From a checkpoint of a small mixture-of-experts model trained on Wikipedia: 5985 steps.
Below are experts of layer 4 (counted from 0) of a mixture-of-experts language model. Rows are named router (the router's row for the expert) and show model dimensions 0-63. Each number is 128 + 24 x the weight over its row's rms, rounded and kept within 0 to 255. Numbers have three digits each.
After each expert's rows: a language model's description of what the expert responds to. This comes from a sample of Wikipedia text that the model never trained on.

# expert 37
router:145156085146095103162141158109150147112090130143145160164154153093166162095132094107107170149124143128141153158162108131160129141154138159131093135095109100162106105092120120120107150149149152
Month names, years like 200-/195-, and duration words like days or years, often in office-term tables and political lists.

# expert 14
router:151136088137085094142128139130138127119119176159122121116149146139112139093135124114139154121149084144172166113148110204128107128147115144162123127131084139132107141121108129085125148116125092
Auxiliaries and verbs in running prose, such as was, is, were, been, plus endings like ably, ated, ed and ising.

# expert 24
router:142155096149104094168151150113161150124104127133126158161147139098151161089149090108109171152138138094139153159143109143159125135157140158138086136103109100150109093101095118123097152142136170
Short common words and year prefixes in sports-season and band or album text, such as back, half, big, record, game, 201.

# expert 3
router:148155092157096095160147139128163147115110119145141162156150152101137152102136095107111163149137158098129161145151106122152106088155147162124097146093107099147102109100106118112107147143148161
Final pieces and nouns completing a word after the or of, in legal and academic prose, such as prosecution, analysis, ownership.

# expert 26
router:145142111130127143121145150175138177078119141136127126136156135131160154103177118077102134151130127143143130133153102152142138123149129143156108182113074115133155098110152108091121161145136117
Short letter pieces inside foreign or proper names, often the vowel after a capital start, such as St-a-ab, Jun-in-ho, Sacrament-o.

# expert 5
router:138151094145106100168149155131149142130092120138141158157148144097148155089147095110107175151142159121142151139132108119160113121157147156123099142098099097149105108096099104116100148141157166
Commas, pipes, colons and coordinate symbols in tables, route lists and infoboxes, such as the ′ in 89°14′40″W, Genre:, and zero-width cells.

# expert 28
router:143150103144102111166155156116150138120093127150120165157152153095124151090154100110107168147144148125137155151136110110152114144159157148135086137092097098151109088104117109121096153149151162
Sentence-initial pronouns such as He, They, It, plus byte pieces of Thai, Korean and IPA scripts, and population or census terms.

# expert 30
router:152158099152104091163146145118155139125094117143131152152150148095136153095157097113105169151143138110124157152137106109158117144163129160132097138099106105154107085095118111121107148148160174
Pipe separators between values in climate tables such as average precipitation rows, plus capitalized name starts like Sh, R, K.

# expert 8
router:156150096153099098159159143132149145122102140121124165154155156103154166093128094109118160155144156104116151141144108122155116149164126155140092135098108099140114089107109115119096141139138159
Nouns and word endings completing compound names or noun phrases, such as County, River, Park, factories, Stock Market, plus table bars and coordinate marks.